{
  "n_layer": 13,
  "d_model": 160,
  "n_experts": 192,
  "experts_per_token": 4,
  "d_expert": 32,
  "d_shared_expert": 0,
  "activation": "swiglu",
  "moe_layers": [0, 1, 2, 3, 4, 5, 6, 7, 8, 9, 10, 11, 12],
  "router_score": "softmax",
  "normalize_top_k": true,
  "routed_scale": 2.5,
  "balance_loss": 0.00215,
  "balance_bias": false,
  "router_logit_norm": 1.0,
  "init_std_router": 0.0127,
  "lr_router": 0.000708,
  "n_head": 5,
  "n_kv_head": 1,
  "head_dim": 32,
  "vocab_size": 4096,
  "norm": "rmsnorm",
  "norm_place": "pre",
  "norm_eps": 1e-06,
  "positions": "rope",
  "rope_base": 2340.0,
  "rope_fraction": 1.0,
  "qk_norm": false,
  "attn_scale": 0.177,
  "tie_embeddings": false,
  "parallel_block": false,
  "init": "uniform",
  "init_std_qkv": 0.0384,
  "init_std_o": 0.00754,
  "init_std_up": 0.0384,
  "init_std_down": 0.00688,
  "optimizer": "adamw",
  "lr": 0.00209,
  "beta1": 0.95,
  "beta2": 0.95,
  "weight_decay": 0.09,
  "lr_head": 0.0134,
  "grad_clip": 1.0,
  "warmup_steps": 249,
  "schedule": "wsd",
  "decay_fraction": 0.612,
  "decay_shape": "linear",
  "final_lr_fraction": 0.05,
  "batch_tokens": 131072,
  "seq_len": 1024,
  "doc_mask": true,
  "train_tokens": 767900000,
  "steps": 5859,
  "dataset": "wikipedia_en"
}
Below are experts of layer 5 (counted from 0) of a mixture-of-experts language model. Rows are named router (the router's row for the expert), gate (a neuron's input weights, with its number), up (a neuron's input weights, with its number) and show model dimensions 0-159. Each number is 500 + 25 x the weight over its row's rms, rounded and kept within 0 to 999. Numbers have three digits each.
Before each expert's rows: "comes after" lists some tokens at least twice as common just before its tokens as in all text. This comes from a sample of Wikipedia text that the model never trained on. Tokens count by the router's weight.

# expert 86
comes after: " the", " a", " Green", " and", "ing", "ic"
router:503505481491502495512501490505486521473503440484483514509491513430492511486550529494482492497515474520468465530444528470533501540503519466481476518456484483483532489520466518496514480506506549494511496487503475473482519514507506502471495493497479501516517515516516553480523462544524481483515451490477466482522485505480450497522530495495451478488494477551467516529485473520454502460520513521540457518516521492466498453446463479491545454515522485531488482504484468499493519521498531
gate0:551496494514507475537513541508500491511529507473501523515469534469516522514522489538475495464495483501517459530502466486510482437505493539512504521484499507521530511481503505474510499514511516496511464471507508501537501547507467534463468500540524543517517501537510513495532509489537527560482516506514544472545505496493486541523509500508461568507491469521446477524499555509497519462476471523456503470508513507504497520485465536503514531497523482470493458444541506496521485517505519
up0:555493484482479500533541545490505466494525449504455520476493505492514516471480464485511499517508468502512527531497471488479559473511516520492503501507534558487495496544503498483494508518524486535517493506476499468517490467485478504480520534480435513496513519541509531513442541541480498444511470488532445503539508493499479486482522520486518484550528532475519504496495547481513486504511452483545509494488490469494498476505474494500472467503516506521509484528453482523493515558491476
gate1:481520492477513520485513498538507538523491555496529499491489537507514504494496453479474496463449470485487456479503523512520408531509483483486469523470480476525515504451542532474534497498512519492488499560509529529472510494509532503471500495488495544417506478500522495525519484556543474535506484502506501522485531450499525451461487478498518521488453502514473504496498484488490492482497465509479483476507523501509504543474498498541510500480489525521513522485540497513516498501476490
up1:462502487502555502470505486513511523527487533505533475493465528463536538515477466511479488487475476501487424533452519482525482503506473489490505530453499476526499493480516508476511508481509512507508505553492515546503516500513525485457502479511502568505473477464515485529531500496517457517505470460472513498509520449493474463499508472482487510510492485498449518473482465502473510487484451511520476531503528481518463532488490450499528489513480472556481513449488474511469524480512481
gate2:472519513488501508510462486521496527467476476459491517500535494490451502512503487465513452464471487518462467485543501493499477553475496477471504558523473500476496517510513523486529530528558509489497478525524485489437491506532541507483475516489485493452519465521466504527528477523481472429470492486503500510531503480546518497472511493471536507529498491508462498497447499468521497509488518532495491540492533487517501504503482521505520473483543510538518487522529478497544463529472526
up2:500511477519489491463502498496511499517529487469507497563472536520534510493499484504550499474492480500504506503492514534529485453541490456483489520523513487520508489483461504515493470544522510483526495484542502533519461446510523527482497525489480501488462561547478504460536490561482478510465516501512483500498517516448516534479514535494529445509495481474458553502486529462476482504466500501519513541482494500507509476462469508491516475508481518524509500479508504462558490497445494
gate3:564526470490509522536516523500487478496557467466490479537480536476505544510503479525492487492547475497493520520473509514546495506514523469539504550507486477495509500475460481489500513472491522505506480507496493521496460483489491519532515476515439512481493464527482519533477517515521446495508477442522490481518553497486498506461507555491493492527478495514478472480451534500547509467471499506522506488537520505520472466514531510506467482490466494573485500533526521514516488494472517
up3:529488490471519491531509521466520497508492497502540483475521533500455530495508472492523478483498450515471470526472526507509491469488521479495537513530493487485509468481501488506485482450522526508508503486495478485536503480514513538563488484556460508486545487486499493567504507536524466527545485483495467509465519519479464553499495547468531481498496500483502505466434485536538516486464489500524505447545479506498486464535483486544491506509507479535494497510507477496525494447497507
gate4:509464532483528461487538542521471492496556493524513520460479464520495490463497473468479491506504475476505537504503495500496546484485494519477509480523478490537533485503487536512543494516505475535489489506528523497483510556498480535487537510475456550535496473562460497516461535515506477527496501483498488505525506485511513487526486507530480471522493520537529529485501523461525464513498498485473494462521540523533512554512501500515443511456501482488536519514536511518519492530476448
up4:495475524464503469485510552525496499544475470515513529507511463501499531464529498478518461465518481488504529525463501486532546497498469533555502479497521490520531450504500524500540483511544500504526476484477523481490508531485501503513481584532471531485499489516464542518512543544499490480523489500468476504513496476501493520569515539527463492524451504501512533465485483489510505475486494473533523530471525509483504467513500475536510509474518472469490508482453504522515516525477483
gate5:542472502555498508486489489515503505482551476495479497509485538485531495480544495487495476509504532455521493500519516440502550505505513486495468512517513520519502504514458502505518501511498518495500483454498488503455524508534513515475501522514492533482508522543481531488496515541476547568573517522487491481542511490540490517501518488510498493516441462490464499515508553480499510472511490493503495484488522471520472482487533505507405498525501507493519505470550480502517533531461500
up5:510452513532468534479521469508515507514532521512459514498495473519476565521494562509455541537472504501499464518468518496491470482435484475476494497486490507503497555503522485516500462472523489551460500552491473482446511503499529480478487474512495527459482501509515523485487477551484507484497481495488510500534502484472488521480518482508504526540513475522527527485519491497520531495541479497509492502477524513497480534504506446488487519527480482556500496488499474473532487424496506
gate6:534510516512515496512515501513506552489513520557503471496471492446518459477512487493500472521498526491487508470523519468461423538465507489496485493538477540531491487506472528512459491552493490540489531475497474483524468544520531511481504487492504473484497505492516495475465459524516504542551494452507515515498485518478515499519511486460549491463480517521519469490484488481490512474522519522510466452503509490449519515479474494543456485496509496506509543512543516509507509495487563
up6:497531532518486461480505493507543514468528504504509517509523457474505486489513517514502479510493549512517525480525511461426435530452485532506505529543498546503495487538451481507486509535505505506493530488484456500487485529501523512465516486488489519452492448500523506474449456542527531571547507491516529524530486495503493502477507521477534491518498501521536488482498494472507506529505480524508485508486487480470537526487491466521509523503542487472541503518535524498523515493501535
gate7:501530511490581535532556531535472537468469502475477507458510507513518493530476484507520510475496482489517467482493505522502530526504461532528494525542490491481485508518523505543518512516515497476496486542529506539440475521497455499497480515511448533471494458467449521476487537515480505504527487503514491518539502540541502495532513483529506544515494528472503478486506498505497490458518481524493532487493506473504437533484515510540522504472492485486532514470511496502538499545492491
up7:456465474468449488528511538524506491490509466472520526476516502476542504516509527510479512465471486513472501520498465503524521525478490460464538513486489523503544520501474472536496519490516526492508469530500493481492506481543511509487515484486535543483484485517446502531506462511497450502501497510476478487505469543471461423509484500528506465468488427495486519504462495476518499481479503526498495507480571486495482509496528504557536498483471450533497498486492523470501512508498523
gate8:505518470494477507531529523489493518494523461482457489486480526512489458469530509502529476493527493501491466490499518498512527524512498438500490487489489520487508466516477469521561506514519464499509511458481521513512497520544456518484500505505479479506497487538462465503493499570533531508532466479491507485473530516572466513507500482472483498463512504469508477544511502454480493501488546510528504470465511443479461489515533501537533493527512489501480539455468498495529529503463456
up8:525507503531484485502542495527518515498498469529509454512502514515512499511501503478492503503513535501498481491501491498531486553519514476473494495478493537510517478499541505467516524470481489511499487478495517479500512548471518494494502537505526487507486503462483471493540497534509489463521539460456535510567498463507518496529495507490474553487506480571526443509487522504505506483512481501489489512531616522496494481499540510465483458494455501523455497496469508503464506542494527
gate9:511484500511519514490490505533451545492470491474460521511476457516510437521486526490494521530525537523504498507471512483487496536498491469484543495474462449542469513515518505478414511486524529474521507482510474475486513465565543495487520527468503471516498542483518566463490484520550486499485501494498511500512508516489484502507482486535476491509458504477495478511476486547530515492513482508496498472523551544530489523486512487493465501500454486520511525471511521489530528479504507
up9:461528460500485548494458460505532473515502480476498513517518585491477530538459499522517496496498497511456525538486511506537507471571493500515504514484511483468586533498491501494470522496487485509517482501474506520509504510454474503516485466509546490474553504509475476521513495477485448492456506508495483516483518489505501496477511516497488513495517507506475541507499496508470502496494483489486465516472456485535487506493488491487518498565505506497483500488490504485456526480532417
gate10:502508495484435492497554508480527515502505495459531503517487468544514506511508494499506507475501470508475482499495455517505483487465508457506533491480457509492541477470539508433519503543485506512479507523516510499505516512494526549484478503496525510482462513512492546499487458493565507476507505474512488473523549543474475521471500459544525504520502495509455491526465541529488500460484527493504492429480500503531527498503487495490506484526514494536520523465504442477477470518503544
up10:484495527472548497487469473519465529534484522531499486498485496501475504511500504434502481517505471511504481476492491523505531547449516476464516470488509455470488493516500503486490481485506505450467497530557536517481435516499506482502469526455492475477496470501490483509453503519474496464493452473477524509522518539540500473522450495492494511470502506502498477488506449518507498531526514504496501527559522503477506549478492485482517545501505517525508521538512519500521462434465483
gate11:526513507498470425506474464500508527484542514557508488492544489494542521461523493481476502479510531515555533528515475509504509496549500503497509513490507502501533493496461533445479507526525492496509468546489469439530516529511492502465520480507514481496512501516525531506495472464494473497477500477515498451502491507473504504484473477515519457477546490499465523505444473562500474551498505522480458508522513490496510499502504508459479514465462508520500500500502484523539473552479518
up11:544535463503470467504474458513496487478540502510510508505538498490510504484518517482473505521528540508534535537508501506465522533537532508455515490494482492512517506507450516433479498519522498484499494536467474460528540511520505512452512464497480491486509500517540545478487481471518484447477474472505495462503512502485510475485506445506519478505525494517501526495468498531540478535523493560518443482523513489497487475456494484471496511481468500533505485506507489505511462573483520
gate12:461474513494506497481484534482475503503512507519486492473483459492475549523496482503493508498471501518533480476508517542503504531465535475506510527518532470497488506521522473537460509545480537531528492503513517489477514458476551488502479545460511495494495511516514498492475484494494466466532519520493495487549475471476494487514473493559506540492486475562504489488509499536466503468543468504410501523546543510516490461519507509476471486461480495540498506488478497552506515520508531
up12:541511471521494524528502491520469513508477498467537535524528544506514478490488494504515500508502512484451513525506490453530450461549478500493486502473516511510466500495505523465519498447510489500461502502504498531487503536536491526509522451504482538472500478481502553502503526506468508506462475484513495493467514499538528506481526528484512494524467508454502520528518504492541505517485521511602527500483461480512515540476509510540538521511546524468512484512559508497513460514501493
gate13:476508506499543509555487488467478541487445504465461486491530512506454488509480508537492512511527493527473456505495475544509517520472490504482496494492475450473498496470550457511485502492489483496490487504487497513527449527526522491574504477518520459512498491487497467545495514442511492488477490469486509512475513460485481507491486518449484511482491527455469476518498501534457493530516494517470457539504537467540493491502483478479524485470505478492490513426514514484461497489491518
up13:504451499501507510476522508504493476494480520532489507532486514529519536512508521478500515500491471512520512519492536486531495490477520462542509517481522521526513519489506486509475499471471491475527516499496531480563499542486502482483494504513532545518473507479504576486535537545549479497516506488544508541464483471523513483506508535495445508513452476507516480515498529510514496439503467517554514493577526507532526497481492503493492434468461473527494514539525494507477498483506508
gate14:502516517487547470473466505489491538485496523477485483513488470493490530497498489476510494444507450524509441478521493467481480538504524494493493501517461501510466492502484505519527506491508510563507535536518508476500471573531484501518510500448516495495515485502490476463546502502501513534564502515518508509469476498523533508549498524486535543471488519534500460493507464520515490495525500506530513459508548512474499532505527497474461489483531506494498511465571517511492499531452530
up14:496490528472550506471494482510495547484447521485491464508500496480505501482554519504504493468517425529491450510491507429456488554503528514485499522507464507529494483493516508564508468488505523497519559522486491487479500518496493457512527496496515489504513524475547516448513488511494539523525508480499487500462454458473508506560528498480524525477495492544504482478523474519508509456478514509531517450525533529489519520476513500492477489505497478506500502493521529470500526515475505
gate15:512508493497507487476504497490500497518486492485517516518463537497472495483533499474466505522524466507492469513471498494473519461517515545450436531485480542542509474473524474505560461505513546489491469495474452502492529496489472457483531500457530527545479503523501525469503511512520566527539454524501539491500488504506505524510492491502532498470473471481508481486498473475496516486527472476510484488501453512451487538475471512451504484505485487493504500478517485485425466506513473
up15:441495453522442506500523507519466480506529465487504530484489473490541502561498496496501495505487483513510480492494507502447491513515510536499509461486526544478488510530487503472474465509509548456489419497498510517459497475473503501456508505497510525477506488514499484467492523531477515450446505438495526470542511505517488469458513448501516522492505491540454485535497511484491500502522496458494509501479549486480465473476508512506516496493509515507501503507512481494437477511463490
gate16:492501497491495471514525555500528499500514503490467450480535510453461514505525485535493470510523445508496522490504533441504532526523500477485499493496495503522493542485443528495456474487497457478503511545508465485477480528508471527496479443498500473512509465508521501501498485521468539514483502463501468510489530520503498500519532495507465500511490474509468511502443501452491500498477533512563471488478543532517474482519499499522522496503530501540564487479537495499535549472525487
up16:531534501504489487461438510555478454479483514475537478495467497510497511497528468467467460526507493488512486516495499424478481552500493480505452522510490500528484489485541482442500487461500528479518516524477486488517511522495494520500482471523475472563527473529500502490520468503482528548499490472509494514517523503510516484540527493483469507532497480509499525496454495491502486513501514529493500515501534532546491457460494536504460522471505504477510522452542520556497529517505511
gate17:508538507495480462516488510502507518538494473559529530466511459481491538516511526531503500486504491514503492489527471498496527514497499496574494471537497514524508542447475533510531532503440511523515502450530477521473493521515494489478477501482499507507511507539493528469505547535533496497506492534485525520513477517516522498492430510502465496507497513458511474522504463462562497478446466499483523522509513510512496517502490525495491522457486501437447500498506536549499520506501506
up17:469461500528533517467525454504465487481474543470468487510486507534529468492454476487493537513479514483522505471490512505485492474504518518459479518462470474470470447536542459483503487547515468537513518517442521502549510516498523489532512533493498513498465480478488465500504458465466548531494541491515481475451529461466480514484531498498534516509515511523512502471531503512448490527538476479495507504520513510521509467505519444511495505518476501500525536505519483486512511496516492
gate18:541534460509468451520456514510484433538513474514519473501492495467482479529504542503510472491504456494494504515500510505479521542458512494499493532499546522453493468490464460495447503540490521510476466481532539514507498545528480548502508509502505488486510517530524485493483528492521497500497515521521482538540463543536499474504490510458474506481488510539556449518479516491516493543522558485491475493464504516465489514471483496486502502484502516473514483527499524500518470484464513
up18:537519437505466471528477474527477493521490467514488512503496521462465476551503519499486509546528462483476520515483516500504526513506526499511490504448517498489499495506450481456433500491474519466489490481491512530503542558529506549489527474508539503522499511490540529497441539488483479466501512527521492533491488519533534494482507493517431534513497511509534447540524468484516505528515513469515474480482485512483524510478497495534501482512546518502478482526488500485463473502507488
gate19:525506458505523488518457519495497527497513496490509496503506516528507509520530463508470458482483475495503484539514485483548498584512481478524532512505498502446520517424479535464491566515514498483505503498474482496456520485535526510461544506488510479447545480527467558496473511512530481489484500503531472477520495476507502439459508516507487476507524473491473509539485531521546479525485490495512481503533540468523499491526485515485489522487482510489486491491518529491496538529484497
up19:446530516487494502530519481482473471470502512499472531497497471447527481478497528492528529480513476515494514490494484508477500455509486483503539445475516528510498536519513495501508475484486491518473471503567485513525465509504476505536482493507518512562505507501556436535485507446491517496481485526494498510515492513502486551520487476511509500503514518512479498446495437488444499449484504493456503463446481514486475508517500471490493501516550512514501509505479471513478437487495531
gate20:471509471513479516517455502483502548481497515489494518484534495494478523493477533493534502540499473478489499505511522538503499552515499524487485483497522482484435504509473538502453538498498483464503503528530468495416499468523500482531487472451492519510528473475491508490479497526470463475494471532501502480528501501504480471474480536508497545486531505532531433481489489525520493512502437495511503510457507466512473489581528491511506481502516535513554504514522526495511498485498523
up20:532524517489558469495529480498549480531495486484502472484454463517472510488521512493484504464491488488489480443490498487509525566507490510476496488507514499484492513483526494530542484512479511508534514482537516487537510537460489527498474522505449521478458537529536499451509518469504505501450497509529496474554500470523519564550495471510496480446516506539486505493468523504491502506486517444499514512488513520451501456531495495474511535495533519491517519509454506504512511516483472
gate21:521550498503519484468467490489513475491526527553540500540497477496494490497511529493518493500483487499488535483495504533465499484502504504493462487505479432490504498495428491531469474510489512545508472515550494527487446503477501524504484503475493487484502499538471527459537461452515475536479503508511538518504509515523473541538447485482510511488525512535522502502506493498532488495501524488469504534450418504471529504508489520428492522505499514528506509505487537485492481467483482
up21:486467525496515498502531472532482541492439506492495492473478536498488515484488493486477506483530508470532491507493530479505483496513482510517514523489513540523469493501548519476508485472502456451535533474444514465575542505529514484511492506542498521521483475474517503474486530524472531518550499503495496490474498474500550485498563489475515522516486529506518484484513490506459512525519475530525524506508532531521480520495530437549486481510468496444488516508515448516481511490506471
gate22:496479534528513539471530535495517525516489485521493497517533505489510550506500490556491530547502477499468494489491488509509498443520521496516459524506489486537492537485492485539509515530497489487495459474475471485484495498474538526503500546530506565456451465503505536502478495543478505461482500512513497497462534488482458503495542508516495525507482472515482511504493520492471539487489446498533503481497547459540473440487475509505528484465494498507526464478526484487473557532503513
up22:494470512504534555472504516496507523527487497515485491496518528489500559517523503537469521562500480514432491500485508486509477456526523497497481536514486478521486525480493501524518513527506487481479461513507470491478504532503545526500486533530486578455484467489507528504505495553490492482460486498525492486470529463484469502499538499542476502503457457504466518489494501492474556485508462501518520476518526470513475461479469508516520477491497497530503459477527463492475558490515500
gate23:490463522478472493526517487456499500508474494512498485485493457491486532467504522467500481493446511532537489519509452547451559513459505471528517475498525472481512485489547490524517524533452472538516505480518529501490509541489489456511534524486493498485478454514469552513478501529536513463533496525522512487500507549508502508488467496474477469515502526491541481517456530556497487493474488487521476538493520456487483503480468482496486509481458487503506528485548512516481508532530492
up23:525477521492436544534564497473502497483496492501478530478547497499526520493494514493491470486479501511506499494479497517519525497453502445495510515481537481500494506499512490537511508539466500484492490545511511483488520497464484492480506479489465489475482435501452536506512479537453516476528510509488515480515531498503454486489493568511512472511531461528529510523460497495476528494495505509533480521527509453467490486485465494526521483501484489521509511506561458463529503561530543
gate24:521519501511515435528490488500506505517511495513498518492468496485476503511511489408528484470502502518553523504570512557516522520492502513492477481496513506482494473466481520516485487504534502523529482509494505464514511530509521503516481503425511492525519483540485511495490475495524472492548522513490520474520484545523492507515474512528510498479504506504473507517485493552505461488489541503497500424478472543511521489515535485486422511511514500524453513514462514542500498484491543
up24:477464478459486540467487503462499523471499505488480490498538504508520482476457511560469516542499502496473491486473482462506482472521498509483528528509501487476500521491524454497527528531481518488504536501509522538472501493524473468461512506527499485459530498484507485492520529487490517505442452463498505522484491465506524477462493477458500457508561501513515511491528484448522512532525460485479485566526498436483503543501497476493549482488487501459524494520521498458530502496505501
gate25:470496447497477514513499483478519502537538516491462522535479501472473458469542529518463524484477521545520520495471540499489476551477523515510494525525493481484516533436456542512480514521495498499486510525526478513493494522498475470483479474495509506530534481504476490479530469477543525526480485509501495470504523486501529505431481456486491478501471512481516532484477461517483498486481514504497472474451514461516522523476491536548516504473480477502464505464479524444520509462522496
up25:442505452515462508522511474491495468499556506502483532543479524449476477503504505518446528518520478512521509512484541467490449457486525480525474514476531488512527570460485548534506480530477513499497492511529458505495483513470465494480494480496518494537490479529506502484502460530514523499501510499508513476518556507501480507474496478505488478504473509528501519542463472490451516458456491488516498500451510480526530507447507542519493482482492496525487486482500468477509466513514520
gate26:501521446506460507506460530501487541496532498512452530498498472504484482508551513483521501506525516509534506557472519533473490538499530504507522521517502533502532466497451468546536507520523509447506520490479517528509532490533483468455492496505505497470536521488507467443545496507471524499470489531496529514478487514506477472467524509499453508454513505494459504498525525502521511517508524485483469498510437530471521468439485495529501497516531489468467491525475514461494495493499474
up26:510448488530503526513484505483487482486556489505462544518452491489537520485518485504477508527496492507504515483493503506511480466523514460504472526509537508523500530527489491563513524479507503501494466484503477499465492464536476484486481513468512506545533535501464486503515480539480573518472478496481537468486506519494453467511519485499462491481493452463451547533502524493460511462475444500516539484508515486528512527474526521523502495511481495532494551476517528491512499504523453
gate27:503503504508459519501491485513493451535524510501515513485497504511526525497513513466508460478490532487519550495526488499549535522512490540487518485483498498453499489497515557480461515509490493457483491499510515453527545508496488474507438490471473485430506486511506463498476519488492510500452471533506507496459507534539508481479479460483470483480552475523462478499514457510502496569532530500523473477493469489488522524546515510498530518480480491470504478534524482488493443528519490
up27:493497521453512575537496518504515479480464499484531490438517538495476484527508484500559486492512502503458519514492487496545543520486491515515492520484459496463521501492512542481464529483498529463476477485540487481471492491499497492536468481509490479433521501483502499517516509483541473468469459489475452528463503518514497509516506494490455538486462492466484485501510508510513492499493548521496488459528479499504501526535472534529572461481504479520519484485508500474490482507523533
gate28:489524460486495516497507520502489518492513492492464501522494485482448463540528491434575506495508456507493514505519526496468533557472477501527504547505521491484496542530457562492488522487510520501507485494498488509484483525475514530478491501464485520483483471536531495468462553495522467483525488507530526531511513509529534499489482531500488531527472500521474475511512510541550487488506535514439501512453511501519481521543501502521484473498508521490508509499520516517492485461444538
up28:428495459462490542529483501474473530467451500478440542486515488466447477498512523488508506501510506527491489514483532498515497539484487487473536525476534493469508501516493510467507494475543516483506520511470498519472537479498511507489470461493526525514478499489524505490472505465532464463510455492517490493505505509488492501486530505527497486523506480508483515459490451559472517489508509543486511524491526477547455507552490485533532477519514494510502483477500451487515474471460559
gate29:470505522463504509512496489521489485523480448480463509517515485465464503475484495530501525538526528505451463516469493491547476488521512501538504440475475507541509518519480474538470512497443502521461487476503467470479500512452497520534512461481528493485498504523519552532456495491503470449443505517505519498522503472513501491508494501531454522486456479503484487541482473477503515499485492503514510482467552472503526490502471536544503467499512513527524460466472520490485513518464514
up29:507547516476492490508484471495491453504520507499504471487507526491464486503485490525443496522523522509467455495465494537548468489508506492493473462474450490521498546501481447490482540474457506526493516452487481511492502480499538526563528457448525469507532519535497532533481505511531476469459476504467528503476493520471520511481475503532489536465507482462494501528494435509507491508495481496491503468502527512535495469492481564503501500502462538523481510490504514513487525483478495
gate30:436502494462468493499515509508499549475490515514519449486518489496479472504467488513502528552546460497516472482491490469490518484470494532505466478489469515491476508525513456554424517508482522474535547444482539506528515535529526508489474465479486489530516523516539524472521522529492480502521489495473472528502474537490510476484496515508470496511489493452508452530553481494473482506522508493506488530486476532491524479503507518513486482440515510489489506497523522511450514515492518
up30:451504520486456508506520519517491528493492486500500457476517496507489485528484498514516506550542462510512465494491516461499515484477506500494445485486537512515479501518513442551472506516493513449535540448474544513536545519518505511458479515496466500544508547523534511457510506524496520503529479469457509512511453525473486472477505506512482490505529509486505476554539511484467484488504490452537490527519489527488504469476547510519488489477503521513495489495532525508436526522506504
gate31:514517517532503545512439538494497490475549485496534487478474455509490498493506493486501475478483450467493494506543497533493463499525520563512503487484499493507494549482488542490490517494484462497567500474502512503507533466529486507489531518494470508488492468496523499496509522520514527503513500556507494536508490466447538511491509515495518481510496513501487484478476472492520463531496535535494528499441449550499526487503526523544484484447454527459519518489481520501555499492508519
up31:525479508505500484510560537502497489493544467522515483518459515482553498471537495459493462519515526492495562513508510488517539493532498476502522492502515557500511526537481537480497462477495507470479510447477499482547507502473501524455482468521478465526523507505523510477493490503433512544451531466519503456470507485508528507526525482512472462519527528493493534501489534472493498519485528493517516483484483517487466468500511500511450509512489517522467452512477485505487467479519456